Weights of a small mixture-of-experts language model, trained from scratch on English Wikipedia: 552M tokens.
Below are experts of layer 2 (counted from 0) of a mixture-of-experts language model. Rows are named router (the router's row for the expert), up (a neuron's input weights, with its number), down (a neuron's output weights, with its number) and show model dimensions 160-239. Each number is 50 + 12 x the weight over its row's rms, rounded and kept within 0 to 99.
Before each expert's rows: a language model's description of what the expert responds to. This comes from a sample of Wikipedia text that the model never trained on.

# expert 10
It responds to: Nouns and verbs from sports and media articles, such as team, game, season, film, album, played, career.
router:61 32 53 51 49 51 45 22 40 50 45 47 48 71 39 47 65 31 46 43 40 58 52 51 46 55 44 53 41 23 62 52 41 51 41 67 72 45 61 40 65 49 34 57 39 40 68 67 73 40 40 49 27 56 61 55 58 33 54 48 39 50 36 61 43 62 37 56 57 48 48 66 42 37 38 53 46 24 65 52
up0:46 54 58 45 58 62 45 73 74 67 36 52 46 38 51 50 48 55 32 48 43 54 64 45 20 52 53 36 27 55 49 71 44 71 39 58 50 45 48 56 39 55 52 56 52 31 64 57 56 30 69 55 52 61 37 53 55 51 56 56 59 65 49 68 44 43 66 53 43 40 38 34 47 53 56 45 52 47 59 59
down0:60 47 50 50 48 58 52 51 38 46 34 65 49 45 56 45 41 58 33 39 69 48 15 58 47 75 54 68 59 37 79 60 64 49 58 36 59 31 59 45 51 31 50 46 50 67 47 79 42 37 59 42 65 27 61 61 48 53 43 55 60 59 85 53 44 78 60 55 58 41 63 70 57 45 39 53 46 28 51 35

# expert 23
It responds to: Thai and CJK byte pieces, degree signs, and uppercase abbreviation pieces in codes, such as JPN, MV, BR, TV.
router:62 49 54 68 37 25 45 50 47 50 69 44 75 45 28 38 40 56 40 58 47 78 35 44 42 42 37 54 48 38 43 62 37 71 53 64 53 47 70 37 53 48 35 36 48 51 54 65 54 54 48 34 50 53 62 56 54 56 42 47 70 50 46 48 52 54 59 43 56 46 55 65 52 56 68 53 43 37 53 76
up0:41 44 42 46 55 51 49 47 39 47 39 46 47 50 46 45 47 41 50 51 54 84 72 38 54 51 41 33 60 52 62 67 56 73 54 44 61 45 46 47 51 58 28 34 44 50 46 64 57 69 65 48 53 52 46 35 34 38 40 49 44 64 52 47 43 34 59 76 56 48 46 37 55 56 36 60 56 48 45 38
down0:37 50 71 56 59 56 67 54 61 71 49 61 37 46 65 41 44 53 34 62 57 70 47 66 43 47 41 47 49 81 48 53 50 54 51 41 44 39 50 48 32 33 36 55 53 45 44 43 76 43 27 67 64 40 29 75 44 47 23 63 36 46 41 69 57 42 40 39 37 23 58 84 38 38 38 43 63 50 67 30

# expert 24
It responds to: Words inside proper names of places and institutions, such as City, University, County, York, Street, Jersey, after New, of, the.
router:48 46 55 54 29 36 39 54 33 44 44 52 59 48 19 48 40 41 56 65 46 42 27 48 46 67 63 41 44 42 51 65 46 60 41 49 42 45 51 67 56 46 49 49 60 33 52 44 46 44 34 54 58 41 69 65 78 37 37 46 76 26 39 36 59 45 73 67 52 51 60 54 61 46 29 43 33 51 71 47
up0:64 47 49 58 34 57 59 51 34 48 43 65 48 61 41 69 49 52 54 63 59 58 42 49 43 55 61 41 37 35 56 54 68 45 28 56 39 32 53 40 41 34 47 50 64 45 49 58 46 45 76 70 46 55 70 47 24 66 31 57 61 21 65 34 33 44 48 85 45 42 41 48 53 50 61 32 42 52 46 57
down0:43 51 38 45 49 43 65 52 65 50 44 33 35 68 38 44 48 59 55 28 53 46 59 65 25 36 37 52 53 60 52 50 48 38 53 36 58 41 57 65 40 59 55 46 59 32 45 47 46 60 53 33 45 56 52 46 55 42 44 53 63 66 52 59 80 53 66 59 50 60 49 62 57 54 85 63 55 48 45 43

# expert 20
It responds to: Forms of be such as was, is, were, been, right after a subject, plus semicolons in score lists and infobox field labels.
router:40 49 55 52 41 45 52 49 39 69 57 37 67 45 69 48 50 48 33 55 58 44 45 40 45 58 78 69 34 51 36 55 12 49 45 58 50 45 50 51 54 34 45 51 64 31 70 47 66 32 55 46 47 39 69 52 65 49 51 44 62 24 34 41 47 59 57 61 70 72 43 90 39 67 43 89 66 48 63 83
up5:48 35 47 64 50 32 50 52 54 84 38 62 51 32 38 32 46 59 47 35 64 53 62 63 36 59 43 51 52 44 46 47 34 80 45 82 54 45 61 14 35 33 50 50 51 52 67 49 56 67 58 47 51 50 46 55 66 52 66 60 42 64 59 74 55 69 54 38 44 34 71 46 45 30 61 42 40 51 53 43
down5:40 55 43 59 45 49 39 58 29 43 58 35 45 37 35 45 56 46 31 53 64 52 68 46 59 43 67 53 50 45 58 38 73 45 52 28 60 39 43 44 41 82 35 47 10 41 51 49 39 21 66 49 60 35 59 39 49 49 43 64 57 49 67 54 45 32 34 58 36 54 40 58 40 70 39 53 48 43 61 53

# expert 3
It responds to: Opening parentheses, quote marks and slashes, often starting abbreviations, plus word-initial pieces in technical or math text, like (M, gast-, impl-.
router:48 53 60 55 43 54 52 46 37 26 48 70 52 46 59 44 64 61 40 47 50 44 48 32 49 65 50 46 60 45 27 50 52 56 36 62 60 49 64 48 62 47 48 62 44 39 44 44 51 72 48 49 60 80 79 62 44 55 27 44 65 56 38 55 60 61 69 59 57 48 52 45 60 51 57 55 48 52 41 61
up0:53 39 62 64 55 54 61 32 45 52 52 44 57 50 51 53 48 54 45 54 59 50 57 42 50 38 55 55 47 32 45 38 43 72 59 50 34 54 54 55 51 30 57 38 70 51 56 39 51 64 33 53 62 74 35 38 55 62 62 39 57 50 64 42 43 61 37 61 52 63 27 41 51 38 69 45 53 45 49 63
down0:26 59 52 46 53 31 36 63 45 62 47 33 52 45 66 51 60 82 47 30 36 60 53 39 33 62 31 47 58 56 11 54 44 35 61 32 45 44 48 63 46 48 43 38 51 32 62 54 13 59 43 52 64 55 53 40 42 42 59 55 49 52 49 56 58 46 46 51 29 60 41 36 44 32 57 49 60 38 63 47

# expert 16
It responds to: Word pieces inside South Asian, Slavic, Arabic and East Asian personal and place names, such as Kh, j, abad, oj.
router:50 65 49 58 33 45 44 61 33 66 36 33 51 49 51 39 43 31 38 38 54 55 51 57 44 51 52 47 39 45 47 66 50 73 39 62 60 19 66 54 57 41 59 64 70 31 33 35 51 51 46 57 41 53 58 53 65 34 56 46 58 57 58 55 84 24 56 69 60 61 64 51 73 46 49 50 48 34 45 65
up0:53 30 47 53 57 48 64 39 47 61 42 40 51 51 59 14 50 63 55 32 47 52 46 43 55 68 59 44 42 43 50 67 21 61 46 36 43 61 53 86 50 62 64 36 64 41 53 64 43 49 42 60 42 56 54 43 57 39 38 70 50 43 57 44 51 40 18 64 51 60 50 69 58 50 24 52 54 66 61 27
down0:28 57 50 62 29 45 61 58 63 48 54 73 61 56 49 52 64 34 28 63 39 51 59 28 37 53 59 20 43 54 51 33 54 28 48 40 40 70 41 40 40 32 78 57 36 53 44 49 56 47 52 44 47 39 49 46 47 34 44 63 31 61 24 32 32 09 46 41 34 42 51 48 44 56 55 59 53 62 60 58

# expert 15
It responds to: Initial capital letters or first pieces of names and words, often in music articles, at line starts or after quotes, like D-ream, "S, Trans-.
router:51 51 69 59 41 41 69 33 45 37 47 62 41 51 42 35 72 41 38 36 57 46 41 50 30 54 38 54 57 25 56 59 41 54 49 68 52 21 62 42 56 36 42 74 68 33 36 62 52 49 66 40 65 70 57 54 36 52 49 47 78 45 39 53 51 51 42 58 70 53 45 56 27 54 64 65 39 60 62 33
up0:47 42 45 48 59 45 43 31 54 47 66 57 48 52 43 43 60 61 66 37 67 48 65 47 31 32 31 29 37 49 49 52 40 46 45 50 40 45 38 73 59 45 52 49 39 63 64 68 52 52 31 37 58 46 55 58 65 49 57 35 58 27 31 51 40 49 34 31 64 56 34 43 46 29 52 54 43 30 52 51
down0:46 60 65 50 47 34 84 38 54 55 55 62 48 39 50 58 51 81 53 53 47 63 40 50 60 56 55 59 47 63 48 48 68 43 52 38 58 46 54 47 50 47 58 47 65 45 52 57 64 47 74 55 56 64 53 52 53 53 50 54 47 54 36 61 58 60 39 42 47 56 62 70 55 55 79 57 51 57 70 46

# expert 11
It responds to: Commas, often fused to a word ending like s, or er, or ), after dates, places and list items.
router:56 44 41 39 40 50 30 60 39 55 45 61 58 58 38 62 63 44 38 52 29 47 28 40 31 47 64 41 38 26 52 75 42 56 25 49 67 39 55 72 55 48 44 61 59 46 40 24 57 41 51 44 46 36 56 61 60 50 37 66 66 36 34 29 73 48 49 52 64 57 63 63 60 39 56 53 31 57 48 74
up0:49 53 43 18 35 58 35 62 32 63 66 51 54 51 49 53 46 57 30 32 47 36 44 42 46 48 60 40 49 60 54 48 59 54 53 65 57 53 42 67 55 59 62 50 40 49 40 37 32 32 37 43 50 52 68 56 60 28 52 39 54 37 35 16 31 64 49 68 56 38 56 38 56 54 43 33 41 48 34 72
down0:50 57 40 47 41 59 24 50 64 80 57 46 61 41 37 65 38 47 75 55 46 61 62 53 46 62 48 63 63 56 39 49 47 73 44 39 52 40 41 28 41 51 54 35 67 55 50 54 57 89 48 61 58 70 65 31 38 56 68 44 44 54 46 44 39 50 51 65 37 63 57 48 49 55 35 89 73 59 57 54

# expert 9
It responds to: Line-initial dashes in infobox-style field lists and numeric or name cells in pipe tables, like "- Construction:", 0, .950.
router:49 40 48 51 52 55 47 47 56 61 51 58 42 38 25 57 59 30 39 63 47 41 34 45 31 44 64 51 56 44 49 56 36 51 32 63 61 48 52 60 66 63 34 58 56 36 52 43 46 46 52 55 73 49 55 64 44 25 51 41 54 32 56 72 53 54 46 59 56 57 48 76 52 50 66 55 44 33 50 60
up0:61 49 58 26 65 65 45 52 51 54 53 60 45 36 40 93 51 60 47 49 68 48 41 56 36 54 45 52 17 47 54 68 33 38 39 52 44 43 50 62 57 49 38 49 55 52 57 51 59 41 57 55 48 57 74 51 30 47 62 27 49 51 54 58 56 72 70 46 41 75 43 52 55 64 75 62 57 54 40 48
down0:77 41 39 30 52 65 42 47 50 49 62 44 62 56 56 70 54 45 49 38 24 62 40 33 57 53 48 41 51 52 55 55 56 42 53 63 48 52 37 47 53 35 60 54 45 45 56 39 54 36 52 44 60 58 36 25 63 56 73 61 46 63 71 60 49 51 45 67 63 30 56 49 63 71 55 25 53 54 49 48

# expert 4
It responds to: Cells in pipe-delimited tables, especially election and sports headers like Candidate, Votes, %, blank cells, closing parentheses, coordinates.
router:59 25 45 55 35 57 55 41 49 59 45 80 32 41 36 28 36 53 31 72 53 53 46 54 11 44 57 47 42 47 44 56 41 50 28 53 72 51 45 59 70 44 46 64 58 26 58 53 91 35 48 64 54 45 61 55 55 30 73 54 41 42 34 46 54 60 43 49 54 58 68 46 66 55 52 56 41 43 43 48
up0:60 46 46 33 57 30 60 42 47 47 35 55 36 41 61 49 47 32 67 56 54 32 58 62 56 58 63 55 25 53 66 74 58 66 60 52 26 35 42 36 44 53 31 42 51 46 60 18 63 46 56 49 65 49 45 51 57 54 30 61 33 48 54 56 43 36 53 62 70 56 65 42 31 68 63 47 37 32 56 63
down0:26 44 43 33 60 61 45 54 46 71 34 67 32 47 55 58 53 49 19 49 44 51 20 42 49 30 39 57 41 49 39 59 59 69 53 50 58 50 38 65 62 70 65 53 49 87 45 47 41 53 51 45 50 57 75 45 30 43 55 38 59 50 55 33 40 58 43 51 55 44 52 36 54 44 60 42 38 66 27 42

# expert 13
It responds to: Line breaks ending list items, table rows and paragraphs, plus == heading markers in section titles.
router:47 39 53 34 55 45 49 47 53 72 52 49 61 75 35 28 60 46 38 51 38 43 49 30 53 60 67 57 46 45 54 59 40 54 41 42 51 56 57 56 64 65 39 68 66 49 47 28 53 51 66 44 55 65 59 62 52 41 35 46 62 36 47 37 55 55 60 36 60 53 39 63 72 38 47 57 42 35 67 62
up0:66 55 39 55 46 59 49 72 44 56 46 44 69 51 38 36 60 40 41 48 56 50 59 50 43 51 44 40 47 57 80 18 28 42 49 49 45 53 53 43 56 51 75 55 62 62 45 32 64 65 51 49 55 62 39 66 44 57 52 47 66 38 44 55 49 39 62 30 44 45 53 48 46 56 63 36 50 51 46 18
down0:44 45 47 23 49 58 48 61 49 51 56 63 52 52 41 57 34 40 44 59 47 31 43 47 70 46 20 26 64 50 64 63 64 67 78 44 58 50 60 47 44 72 56 48 46 52 60 41 70 30 61 34 59 53 50 47 63 28 47 46 48 50 40 45 47 55 41 66 60 53 40 47 45 65 35 59 47 47 50 59

# expert 28
It responds to: Short vowel-led pieces in the middle of foreign or rare words and names, such as o, i, ato, ani, ade.
router:69 44 71 46 33 70 58 40 51 45 54 80 57 51 57 63 34 43 49 52 49 49 32 63 48 36 59 55 34 36 64 82 37 41 26 65 61 28 68 60 67 54 62 56 51 38 46 46 57 38 50 36 30 36 62 50 57 26 36 51 46 37 39 45 36 60 45 51 43 59 42 68 51 42 49 47 53 49 26 69
up5:77 60 32 40 56 56 48 47 46 43 71 81 51 52 53 66 58 63 57 40 72 26 62 62 50 54 47 60 64 55 50 44 46 61 58 70 47 36 62 45 53 34 31 40 55 51 60 58 41 65 41 41 51 51 28 58 60 36 53 44 51 34 53 61 51 64 62 34 63 59 63 54 63 52 33 53 43 41 41 60
down5:70 74 57 57 61 57 61 84 48 47 53 53 53 47 73 76 30 48 27 62 33 37 60 61 37 51 38 55 61 45 33 72 68 62 54 38 40 02 88 56 68 24 60 44 34 59 59 55 50 66 59 46 37 52 52 61 39 34 47 57 51 18 59 68 47 63 39 48 56 78 65 42 51 54 47 44 39 24 40 57

# expert 14
It responds to: Pipe separators between cells inside Markdown tables of statistics, election results and place data, plus table divider rows.
router:45 49 52 44 38 30 58 45 32 62 53 47 60 51 38 57 39 38 48 56 29 77 48 51 65 63 64 50 49 44 21 72 35 72 57 61 49 42 38 61 62 50 44 69 42 50 65 49 65 37 44 56 69 48 71 48 41 49 60 53 70 47 44 65 43 56 34 64 61 74 52 65 48 32 41 53 39 40 49 47
up0:39 56 47 49 75 51 28 33 65 37 53 27 48 66 61 41 63 36 38 39 72 49 40 60 57 58 41 39 62 73 48 27 34 41 46 42 48 47 56 42 44 62 75 53 39 58 42 40 57 52 35 62 40 64 58 52 46 47 48 26 51 61 40 79 38 42 67 38 40 49 57 54 64 74 51 66 43 43 48 20
down0:41 45 63 63 25 67 53 44 43 64 39 55 62 55 51 45 49 71 56 46 42 54 58 44 55 34 30 42 34 40 42 63 39 37 51 36 59 43 28 70 45 52 56 47 61 58 47 55 70 58 75 42 56 50 25 50 59 58 47 53 28 65 52 04 61 66 53 49 37 36 65 56 41 65 49 55 51 72 49 56

# expert 7
It responds to: Common nouns after an article for institutions, infrastructure and services, such as school, station, service, company, public, information.
router:55 32 65 54 34 53 38 63 33 51 48 73 56 57 45 45 55 50 49 53 55 47 43 39 48 63 51 43 47 46 49 60 45 47 36 62 56 29 46 49 62 41 56 56 59 46 59 68 53 53 38 36 65 61 64 53 65 41 59 61 57 40 19 48 42 42 62 57 51 64 50 59 46 58 34 51 31 63 57 54
up0:63 22 52 77 43 58 48 56 53 62 30 51 62 58 29 49 89 45 51 48 43 63 37 38 47 60 63 75 47 54 66 54 51 54 38 68 43 60 33 57 35 25 60 52 46 74 51 45 58 54 49 41 48 46 39 17 31 70 46 24 54 39 49 56 52 41 46 55 39 53 62 59 43 37 50 29 42 47 42 36
down0:47 51 61 56 50 60 52 44 27 61 43 48 42 58 59 54 46 50 27 42 33 38 67 36 55 47 44 40 19 28 54 35 53 83 57 54 60 52 65 55 65 49 32 73 43 53 20 31 70 55 53 61 83 58 44 39 47 30 39 49 35 27 47 59 47 25 41 47 45 62 62 34 56 43 52 76 60 57 60 59

# expert 2
It responds to: Opening pieces of capitalized names and words, often first names or split surnames, such as Joe, Frank, Har(ley), C(ole).
router:48 40 49 65 38 57 67 53 28 52 38 56 67 62 40 41 51 23 41 47 61 52 59 45 24 56 73 61 57 35 59 71 28 59 44 55 57 16 58 38 63 64 52 48 50 52 33 62 60 73 47 40 44 62 55 49 39 39 38 38 65 41 47 35 48 49 56 61 58 51 53 58 48 59 57 79 36 43 47 54
up0:53 28 63 42 48 24 29 42 38 41 45 56 55 46 34 49 54 58 52 41 38 51 59 50 39 43 45 66 41 44 67 55 34 56 51 44 44 44 70 52 48 47 47 52 44 37 57 33 46 48 51 48 45 54 48 46 67 52 46 55 40 61 49 48 57 51 48 50 47 51 41 60 41 45 45 59 47 39 71 44
down0:53 54 59 51 54 56 48 54 52 43 61 30 46 69 51 45 46 62 53 47 65 49 49 46 50 55 39 58 50 52 82 28 50 57 41 57 64 39 65 32 41 58 56 38 57 53 13 36 29 51 56 74 52 50 55 47 65 41 37 44 57 64 50 68 24 51 37 64 51 51 55 54 61 28 51 22 54 40 54 32

# expert 29
It responds to: Pipes opening a new table row after a line break, and personal pronouns he, his, she, they in biographical prose.
router:55 59 37 59 44 57 45 50 46 48 48 55 60 47 67 38 52 54 46 53 44 50 32 38 35 37 46 40 34 26 42 55 29 54 50 66 64 29 44 41 66 30 56 45 60 34 43 35 60 57 28 35 30 70 55 54 52 36 50 46 55 41 51 47 61 40 31 70 71 62 71 57 34 52 49 54 65 49 49 45
up0:48 48 41 54 40 37 71 42 35 60 62 63 45 52 69 41 43 49 67 54 39 29 52 51 62 65 59 31 51 48 38 34 55 43 42 46 58 51 55 44 57 56 54 60 57 43 58 48 78 45 71 23 49 52 40 81 44 50 40 53 52 59 42 67 56 79 25 43 42 81 58 48 48 37 61 36 55 42 63 41
down0:54 51 23 45 62 52 56 56 60 52 53 50 54 44 39 73 47 50 38 47 56 62 37 57 51 53 40 55 49 38 54 70 37 64 39 61 53 67 62 35 40 62 50 46 46 55 68 32 41 44 46 58 31 63 69 45 35 57 56 53 43 57 37 23 71 52 17 55 49 32 43 54 14 46 53 51 34 38 57 49

# expert 18
It responds to: Determiners before a noun phrase: the, a, The, possessive 's, his, their, its, usually after a preposition.
router:53 30 57 41 30 51 61 48 42 45 35 52 57 72 32 52 55 55 57 52 52 48 34 41 37 61 78 43 45 40 43 69 26 63 43 51 66 42 57 59 62 49 49 56 60 37 42 39 50 41 66 56 43 44 59 45 44 37 51 38 62 27 34 74 65 61 61 84 60 84 43 71 28 35 53 62 35 50 52 30
up5:52 55 30 50 47 58 39 70 60 39 56 79 47 60 57 23 57 63 20 32 52 59 60 34 36 40 53 72 70 51 34 47 34 63 64 50 64 44 55 47 53 54 56 39 45 49 65 80 38 42 38 53 66 50 63 52 66 38 57 68 75 45 44 55 54 44 33 69 59 29 61 48 34 44 52 39 31 57 82 48
down5:48 22 59 55 65 45 61 32 50 33 56 60 70 43 36 46 46 50 53 26 35 22 38 62 45 47 54 37 37 41 45 36 43 66 37 64 56 42 52 46 60 29 26 72 28 67 53 52 49 53 44 46 36 53 50 39 28 53 47 52 68 44 65 37 58 49 60 45 46 46 47 55 75 47 56 54 50 47 18 38

# expert 26
It responds to: Digit pieces inside years, measurements and vote counts, such as 1748, 5,400 rpm, 1922, often in infoboxes or tables.
router:65 36 45 42 44 72 32 60 43 51 58 59 49 51 37 48 56 37 17 34 38 50 27 34 27 57 49 65 42 39 63 72 35 38 26 59 61 45 57 60 51 39 48 45 50 26 55 47 40 26 45 69 49 62 64 55 75 36 38 58 89 39 41 44 57 57 62 65 77 51 53 42 63 50 69 56 62 51 52 57
up0:24 38 77 67 54 32 57 61 57 29 57 61 50 52 51 50 51 80 41 49 57 50 58 62 37 64 63 30 38 47 46 62 48 58 23 46 51 37 51 47 44 35 37 52 42 48 66 42 49 58 25 48 59 44 36 44 68 53 58 35 58 42 47 62 41 42 29 52 31 64 60 54 31 52 45 57 65 56 53 46
down0:40 62 43 60 76 68 35 50 34 60 59 46 43 51 57 58 67 53 38 36 56 58 43 37 61 47 46 73 40 77 50 43 62 50 62 66 38 47 76 40 55 41 57 43 26 38 44 52 41 54 72 45 45 53 49 32 30 44 49 53 58 69 48 46 47 50 68 54 67 67 52 42 51 44 45 67 44 47 46 68

# expert 19
It responds to: The word at before places, plus single-letter pieces inside taxonomic species names, author names and foreign terms, such as Pilsbry.
router:58 40 40 54 42 67 67 46 41 50 69 55 39 45 59 60 61 44 40 45 70 58 26 38 38 46 57 67 30 51 30 50 43 46 28 58 53 38 50 58 56 49 43 52 80 32 47 37 69 53 57 57 51 76 53 56 40 54 40 28 51 39 41 55 56 57 58 56 59 73 73 52 38 53 30 54 46 47 46 61
up5:52 44 57 55 47 61 36 42 42 40 41 42 52 44 37 56 52 64 47 44 73 66 62 26 59 50 56 37 45 55 24 37 45 65 44 47 60 56 47 53 44 48 57 42 59 50 39 44 37 40 50 39 52 64 61 38 57 55 40 61 50 64 39 59 32 30 24 51 37 50 20 51 35 58 72 51 25 59 61 52
down5:50 62 44 39 37 49 51 44 45 37 51 32 70 44 45 44 50 46 53 44 60 51 66 59 64 64 38 41 42 66 38 46 42 37 58 43 35 45 49 41 43 59 74 62 39 73 53 40 48 52 47 42 46 50 56 47 52 75 46 37 73 30 39 35 45 42 65 59 59 33 65 47 52 70 29 32 41 47 47 72

# expert 0
It responds to: First names, surnames and surname-ending pieces of people in lists and prose, such as James, Smith, -ley, Star-mer.
router:41 48 40 57 35 48 52 49 33 39 29 64 46 65 31 38 37 50 53 52 43 38 32 67 43 56 54 54 29 32 37 57 40 51 52 66 48 15 43 69 61 50 66 53 50 39 61 43 47 43 57 55 39 48 59 60 72 34 58 26 55 35 45 50 56 33 68 63 55 57 52 57 40 47 68 61 53 37 60 53
up0:46 60 39 52 49 78 38 21 25 48 32 63 59 53 41 51 39 36 62 20 73 58 47 51 56 38 54 62 40 65 57 56 49 43 55 56 35 47 40 50 71 32 60 33 69 58 34 74 36 28 59 50 49 52 49 52 48 50 64 46 57 40 45 43 61 62 62 57 41 35 43 62 75 52 36 39 54 42 63 61
down0:56 55 40 65 43 47 50 50 49 54 52 52 24 29 73 54 45 55 35 75 39 29 47 34 40 48 51 60 50 52 41 75 68 69 57 79 53 53 59 73 37 75 44 47 46 62 45 43 37 56 39 65 49 62 48 41 37 40 58 58 52 55 60 79 57 68 50 57 46 42 49 62 43 45 44 50 42 53 32 41

# expert 22
It responds to: Numerals in tables, dates, statistics and reference numbers, such as 4, 10, 27, and number words like two; also New.
router:50 28 61 45 49 42 46 45 19 51 38 48 49 54 42 47 55 54 42 56 42 51 43 40 36 58 62 40 37 44 64 72 32 71 53 51 61 24 51 50 76 29 45 57 54 36 50 57 73 41 54 53 43 43 59 44 63 31 60 64 59 44 38 44 50 66 56 50 76 59 58 61 28 55 51 73 61 62 59 44
up0:51 42 60 64 60 59 58 46 51 28 56 56 61 69 70 64 72 43 64 43 62 27 44 46 39 42 45 44 31 37 42 60 37 46 43 48 67 41 57 48 64 58 40 70 57 62 42 64 60 36 70 49 38 53 50 42 46 75 48 60 51 55 63 46 36 58 43 56 56 30 30 57 23 35 52 41 53 70 63 45
down0:47 60 77 30 64 44 41 45 59 73 47 60 46 29 58 35 34 43 53 40 46 44 58 46 47 61 57 39 47 60 43 28 40 41 22 54 30 32 61 64 45 39 32 48 57 40 39 53 59 48 47 43 69 66 55 55 58 58 64 45 60 41 45 55 23 47 54 55 40 58 53 52 56 43 46 56 24 71 49 42

# expert 31
It responds to: The pronouns it and there as sentence subjects, plus capital-letter pieces inside acronyms and names, such as GLAAD, AWD, FC.
router:41 25 48 50 38 30 42 47 41 67 45 44 70 53 30 25 58 49 55 64 59 55 42 39 45 54 43 61 44 50 48 54 41 37 37 49 50 41 36 74 50 50 59 42 41 31 43 45 37 46 44 54 52 42 78 54 58 47 49 49 60 33 49 50 60 34 56 56 48 55 29 58 45 62 54 53 37 45 75 42
up0:48 39 66 34 58 49 38 53 45 49 48 64 52 47 46 36 55 32 58 41 43 48 46 59 52 35 40 64 46 48 40 37 40 27 42 68 60 35 24 42 42 72 44 51 60 29 33 61 56 32 39 70 40 42 55 51 28 54 49 50 57 60 51 43 53 68 63 60 80 63 49 42 50 48 70 61 54 56 54 52
down0:60 65 50 42 41 67 41 45 46 51 68 78 34 58 53 54 77 43 16 52 48 36 40 73 53 41 79 49 68 28 62 50 48 55 59 48 48 56 47 62 64 57 54 63 48 35 52 38 43 71 60 46 53 57 52 59 56 66 63 22 47 48 53 42 53 59 49 54 56 27 49 48 51 40 44 29 44 47 39 51

# expert 6
It responds to: Content nouns and -ical/-ology pieces after articles in scientific or descriptive text, such as complex, triangle, family, hydrogen, town.
router:50 31 50 43 48 48 49 47 35 61 35 62 64 56 45 46 34 58 59 58 26 36 36 54 46 73 56 47 42 49 35 55 54 40 28 63 57 45 46 57 63 57 51 58 46 43 77 49 60 61 65 68 41 54 71 76 42 54 35 38 60 42 39 62 52 48 71 55 59 59 51 57 72 58 33 45 33 32 60 39
up0:42 66 49 36 46 33 45 46 47 38 70 39 45 61 39 56 47 53 58 64 42 61 44 52 56 42 61 43 39 30 59 46 45 51 29 60 41 53 63 54 31 38 57 48 83 48 43 45 51 56 43 52 55 36 68 58 67 47 38 44 67 41 74 36 61 52 49 40 53 65 65 32 67 54 51 49 30 51 63 60
down0:72 51 39 63 60 65 36 36 42 34 32 47 64 54 40 52 58 52 56 73 57 34 44 55 51 46 37 49 52 33 44 77 60 50 32 39 44 46 36 36 68 46 45 76 74 34 56 62 60 52 48 68 44 72 81 59 39 59 34 60 42 40 42 43 43 67 29 48 58 51 61 58 71 54 67 66 48 57 52 47